config = dict(
    num_hidden_layers=10,
    hidden_size=224,
    n_experts=128,
    experts_per_token=6,
    d_expert=32,
    d_shared_expert=192,
    hidden_act='swiglu',
    moe_layers=[0, 1, 2, 3, 4, 5, 6, 7, 8, 9],
    router_score='softmax',
    normalize_top_k=False,
    routed_scale=4.62,
    balance_loss=0.00016,
    balance_bias=True,
    router_noise=0.05,
    router_cosine_scale=14.0,
    n_groups=8,
    groups_per_token=3,
    init_std_router=0.0231,
    lr_router=0.000974,
    vocab_size=8192,
    norm='rmsnorm',
    norm_eps=1e-06,
    tie_word_embeddings=True,
    optimizer='adamw',
    learning_rate=0.00118,
    beta1=0.9,
    beta2=0.99,
    max_grad_norm=1.0,
    batch_tokens=[32768, 65536, 131072, 262144],
    max_seq_len=2048,
    train_tokens=449200000,
    max_steps=4384,
    dataset='wikipedia_en',
)
Below are experts of layer 6 (counted from 0) of a mixture-of-experts language model. Rows are named router (the router's row for the expert), gate (a neuron's input weights, with its number), up (a neuron's input weights, with its number), down (a neuron's output weights, with its number) and show model dimensions 0-223. Each number is 200 + 30 x the weight over its row's rms, rounded and kept within 0 to 999.
Before each expert's rows: "comes after" lists some tokens at least twice as common just before its tokens as in all text. This comes from a sample of Wikipedia text that the model never trained on. Tokens count by the router's weight.

# expert 74
comes after: "\n", "  ", "\n\n", " Party", " Year", " Pos"
router,228,237,175,231,209,163,227,220,163,249,168,188,223,191,186,211,134,205,222,166,271,241,165,161,241,229,175,197,236,189,225,199,231,164,204,222,167,211,181,180,144,191,194,233,236,229,240,214,229,245,207,165,120,174,226,220,212,244,186,187,200,205,164,248,240,240,205,251,175,220,164,127,236,236,193,206,173,242,197,210,192,188,242,203,194,205,204,232,178,185,180,202,202,182,229,133,130,188,196,218,181,168,215,267,196,194,217,231,168,186,224,231,166,190,154,190,188,216,169,230,163,217,197,173,191,184,203,217,227,168,147,118,194,200,226,244,231,183,204,214,186,200,202,198,206,208,212,186,132,247,196,239,226,232,237,217,260,217,103,159,169,210,231,216,219,194,213,163,201,230,199,162,191,176,166,228,192,237,177,168,191,184,219,196,222,157,228,242,215,232,237,212,236,208,185,182,206,182,206,188,188,252,219,235,189,202,193,214,160,153,162,195,173,140,176,224,198,215,228,224,216,233,187,190
gate4,180,180,172,217,237,199,261,212,150,192,219,262,256,185,241,171,227,234,229,221,232,224,200,177,233,183,194,149,202,187,212,248,186,222,270,242,212,195,210,213,217,180,179,213,222,240,254,178,218,246,231,207,192,148,265,210,169,231,212,211,202,203,168,156,228,188,222,210,233,239,243,222,170,189,189,195,204,190,240,142,183,206,182,210,194,177,173,271,179,232,198,201,171,240,228,200,186,168,214,223,172,240,206,185,140,242,189,163,189,209,193,225,189,201,199,153,189,186,238,206,186,213,162,129,209,236,232,222,217,162,234,226,185,136,208,144,229,194,205,194,166,142,224,164,265,207,200,176,231,171,233,215,196,196,172,221,226,197,168,227,193,218,277,169,202,195,180,188,188,180,214,236,119,240,172,194,231,234,224,265,226,162,206,244,222,202,188,229,217,195,192,179,227,210,164,215,203,223,228,179,176,224,209,161,130,174,220,200,207,184,212,146,255,246,202,189,185,226,261,196,196,214,184,180
up4,201,234,210,238,165,153,216,248,206,276,200,223,199,224,155,219,179,244,214,198,202,186,208,214,199,194,194,212,201,260,204,173,180,194,182,240,160,161,203,163,162,187,211,252,207,184,225,219,214,212,241,196,175,168,200,159,215,181,170,223,232,226,198,199,224,198,201,249,245,200,203,208,202,196,210,179,142,159,220,235,209,234,148,206,176,248,196,209,247,231,183,217,197,196,147,157,240,175,133,171,162,209,251,266,182,152,186,176,167,154,175,227,186,217,188,217,191,171,227,200,205,210,218,208,189,184,203,188,134,234,210,179,219,267,149,179,195,213,174,220,247,201,214,177,173,217,184,256,203,251,231,213,244,203,190,176,221,204,223,249,216,168,158,191,203,207,175,162,229,153,196,178,206,192,214,254,189,185,184,197,153,182,156,237,203,208,216,252,151,250,176,248,159,171,232,225,241,251,213,188,229,156,272,209,216,195,176,199,252,207,178,218,243,200,202,188,176,197,150,271,136,196,164,200
down4,195,205,219,215,203,136,183,183,186,183,223,139,172,174,284,191,197,199,228,205,224,141,234,185,228,225,189,208,237,160,219,202,209,156,197,216,187,170,188,242,218,227,230,209,211,220,194,213,245,179,156,199,244,211,231,204,192,194,162,224,227,192,209,233,186,189,247,224,157,198,226,188,210,202,175,181,212,200,181,208,135,187,178,192,213,230,175,191,213,169,195,162,200,181,203,190,217,178,187,184,204,153,224,130,189,215,223,153,225,208,212,261,191,201,147,229,221,201,161,234,242,190,174,177,175,272,230,215,189,162,162,186,185,149,175,187,227,230,196,249,211,248,176,179,267,187,175,138,197,196,228,222,256,215,197,207,199,231,166,132,186,203,256,223,240,176,209,230,196,192,181,232,184,195,191,221,168,248,249,216,217,178,224,260,243,200,249,185,212,248,215,245,165,240,183,199,161,152,153,203,179,250,160,163,175,178,243,141,212,219,125,173,165,213,204,169,207,208,180,204,166,226,263,179

# expert 112
comes after: ".", "/", "{", "^", "°", ":"
router,179,228,221,164,175,214,196,187,191,185,211,163,209,238,194,141,275,188,183,266,199,191,195,212,204,206,184,191,205,222,237,189,188,207,220,196,222,185,179,200,223,219,203,246,194,219,236,206,229,219,135,232,199,161,198,234,219,229,210,169,190,206,256,229,168,192,145,233,223,237,191,165,229,238,269,184,255,211,219,191,221,233,217,217,200,200,176,212,267,213,177,229,264,238,156,252,198,196,236,173,193,221,207,207,243,190,177,218,218,208,154,187,186,203,182,188,214,197,186,192,215,217,219,137,213,129,245,186,203,187,213,184,223,219,122,176,198,190,238,172,141,223,173,209,150,218,201,157,209,193,192,241,201,213,141,165,210,148,211,192,259,213,231,192,209,256,198,249,218,202,209,153,205,243,224,171,224,171,190,159,175,166,219,229,204,163,187,238,224,225,194,253,221,159,158,206,272,135,171,187,195,222,191,186,223,120,214,218,220,182,229,184,214,198,217,184,198,186,157,211,223,247,249,263
gate0,177,206,240,216,235,189,187,173,250,195,194,202,200,229,257,184,182,186,269,228,211,199,163,195,179,128,200,165,240,257,208,227,194,208,199,241,259,156,156,224,194,201,155,209,212,239,179,232,249,249,212,187,208,181,222,191,198,196,179,219,213,171,172,190,249,135,136,233,216,199,199,189,188,131,253,238,211,222,201,162,180,131,211,201,240,221,210,172,221,162,170,182,187,182,223,142,275,165,227,213,241,221,207,213,210,207,169,157,266,210,263,200,214,186,238,214,140,214,165,237,186,185,223,193,207,189,188,202,218,194,216,233,163,175,191,206,227,194,193,202,208,174,262,202,201,194,173,243,203,201,201,234,163,224,183,237,210,169,184,192,225,259,165,225,139,191,226,203,210,214,226,145,203,172,209,209,170,269,150,196,217,215,151,174,194,215,240,210,203,186,173,186,196,190,193,286,190,207,211,175,256,177,184,236,204,171,216,196,196,187,149,215,207,185,145,188,170,155,200,198,235,166,212,171
up0,208,196,178,231,216,211,220,148,158,198,198,260,265,166,232,206,197,208,164,217,210,200,202,226,221,228,243,231,188,141,192,161,219,151,197,158,171,241,193,149,227,187,272,158,198,177,234,191,134,152,180,221,221,185,184,183,236,211,195,195,225,223,110,187,211,247,285,206,142,185,224,218,208,214,204,231,195,162,132,250,188,238,221,214,235,183,213,196,210,173,244,196,191,206,197,184,163,186,157,210,173,230,205,193,209,169,188,217,144,227,166,205,211,198,224,185,215,199,194,184,207,148,154,183,222,272,159,186,187,197,154,203,175,208,215,191,209,214,157,233,212,219,168,165,193,196,218,170,191,240,182,193,197,212,236,148,155,230,205,189,153,207,192,136,200,192,214,150,219,153,206,254,222,201,174,178,251,200,229,161,145,252,234,222,226,188,230,154,203,190,229,154,198,233,231,152,186,200,198,174,191,214,196,189,182,230,202,215,193,204,200,216,203,157,226,228,207,244,221,150,192,257,194,255
down0,240,214,158,192,191,181,224,211,168,224,205,203,190,206,189,189,152,222,186,204,162,232,239,260,185,215,217,212,267,162,223,144,186,193,212,231,163,174,177,204,170,219,180,197,155,176,255,185,196,113,206,213,246,195,189,141,163,176,191,155,244,245,211,191,119,234,208,162,242,168,212,227,224,204,177,230,154,168,220,179,220,212,191,179,186,169,227,203,153,216,211,190,163,181,196,249,157,178,178,177,227,200,214,169,198,268,188,209,190,220,180,199,219,187,222,171,231,195,175,179,225,162,181,208,229,221,180,199,180,212,192,166,197,228,160,219,171,197,254,172,211,257,236,224,168,201,207,200,189,253,190,249,195,180,169,188,202,170,200,191,152,235,174,149,246,223,221,197,197,197,243,141,166,222,201,222,254,213,210,197,149,185,208,218,220,173,221,211,231,225,215,157,180,249,182,130,198,194,161,136,203,203,195,254,220,174,235,223,193,214,172,217,229,202,170,216,169,123,264,149,185,184,217,255

# expert 59
comes after: "\n", "|", " |", "=", " Championships", ")"
router,256,193,233,228,189,187,194,188,210,159,214,246,248,205,230,241,195,229,191,183,204,206,205,216,220,213,221,207,257,185,244,225,228,161,232,224,136,225,203,144,216,202,198,244,188,247,216,214,210,221,223,201,176,205,236,239,223,197,208,200,182,189,167,228,221,165,188,212,160,204,159,234,239,190,245,149,231,163,210,166,192,194,248,153,195,196,208,197,162,240,184,207,162,148,221,172,167,206,225,200,111,136,241,217,180,217,179,223,222,250,256,223,231,163,251,123,220,141,174,165,240,172,236,150,241,225,176,194,238,186,194,137,162,189,229,218,174,204,205,224,149,243,234,251,199,152,217,196,200,192,211,201,176,181,174,186,200,160,188,197,144,224,224,197,238,224,212,154,161,217,162,185,215,177,231,176,233,162,236,207,208,170,259,231,209,223,137,187,168,185,191,184,184,214,204,196,207,186,224,207,206,215,253,232,206,146,193,214,178,194,255,224,175,175,172,167,228,191,151,225,202,207,169,204
gate5,200,207,240,219,205,170,251,171,204,185,177,201,196,230,239,142,159,236,246,211,163,194,210,195,174,224,201,195,248,188,238,264,155,178,219,210,194,193,181,192,212,254,219,198,201,151,264,197,173,232,229,206,149,172,183,234,226,267,161,160,138,182,194,167,169,239,252,250,161,211,212,215,234,189,211,211,203,178,183,148,225,218,222,166,167,199,257,230,172,204,177,222,192,163,233,220,240,213,206,232,172,155,181,189,187,159,247,192,227,219,228,218,148,229,260,166,196,189,276,186,242,132,195,210,190,217,185,219,141,161,184,208,232,203,221,204,232,216,175,236,170,218,194,246,183,200,200,207,200,226,222,217,255,204,199,193,213,201,167,164,227,236,196,243,194,149,195,228,193,236,210,178,175,232,192,159,216,203,197,215,210,169,242,173,189,192,248,210,176,223,214,233,203,197,153,195,199,172,243,127,174,209,255,198,145,237,167,224,233,146,229,229,183,246,188,214,199,246,186,171,236,202,176,222
up5,238,191,206,206,209,165,248,182,202,175,260,174,205,253,236,208,216,241,199,215,211,220,218,203,211,174,183,189,193,201,228,184,201,146,206,205,229,245,203,188,190,272,208,207,152,199,255,172,178,204,184,233,193,243,246,190,210,191,217,184,172,191,199,186,163,183,223,240,216,224,190,223,214,118,195,205,196,216,234,166,232,162,223,201,184,226,222,203,217,181,189,182,140,223,173,254,270,208,191,182,165,193,214,212,227,218,169,257,244,229,226,200,232,176,204,202,170,177,252,192,219,169,173,187,165,214,167,229,162,185,162,225,258,251,219,220,202,201,207,231,223,215,166,202,226,207,192,215,209,221,214,129,168,240,198,231,171,121,251,172,213,220,213,217,228,162,140,201,144,213,220,206,245,195,180,148,228,203,214,188,187,218,185,213,117,205,186,205,189,215,234,208,256,188,158,226,139,171,230,228,182,251,234,185,182,226,138,222,268,169,213,209,216,183,185,178,241,232,207,158,255,200,137,188
down5,170,177,133,174,128,241,195,163,197,169,176,195,213,166,176,138,207,161,206,184,209,210,231,209,215,187,184,200,188,216,243,200,214,198,237,181,219,235,160,177,154,198,205,216,160,195,209,218,173,230,190,163,203,259,233,174,224,196,209,178,183,210,163,177,219,235,175,228,194,188,208,256,191,185,149,141,204,210,171,140,154,222,211,166,198,191,231,184,173,164,168,225,248,137,269,198,190,179,202,218,239,165,195,170,150,257,215,217,167,190,213,153,201,265,171,201,175,220,197,206,187,141,260,217,161,226,192,168,194,203,225,220,187,165,180,153,199,236,164,189,181,177,175,212,177,223,191,207,221,245,216,184,205,201,199,244,241,270,169,215,168,208,235,161,192,220,169,165,223,205,204,213,177,237,157,203,185,207,199,180,201,232,213,161,181,213,177,262,214,241,206,121,174,137,190,217,153,204,162,171,238,211,216,215,208,252,171,127,167,217,182,197,203,210,156,173,174,216,183,182,189,246,151,173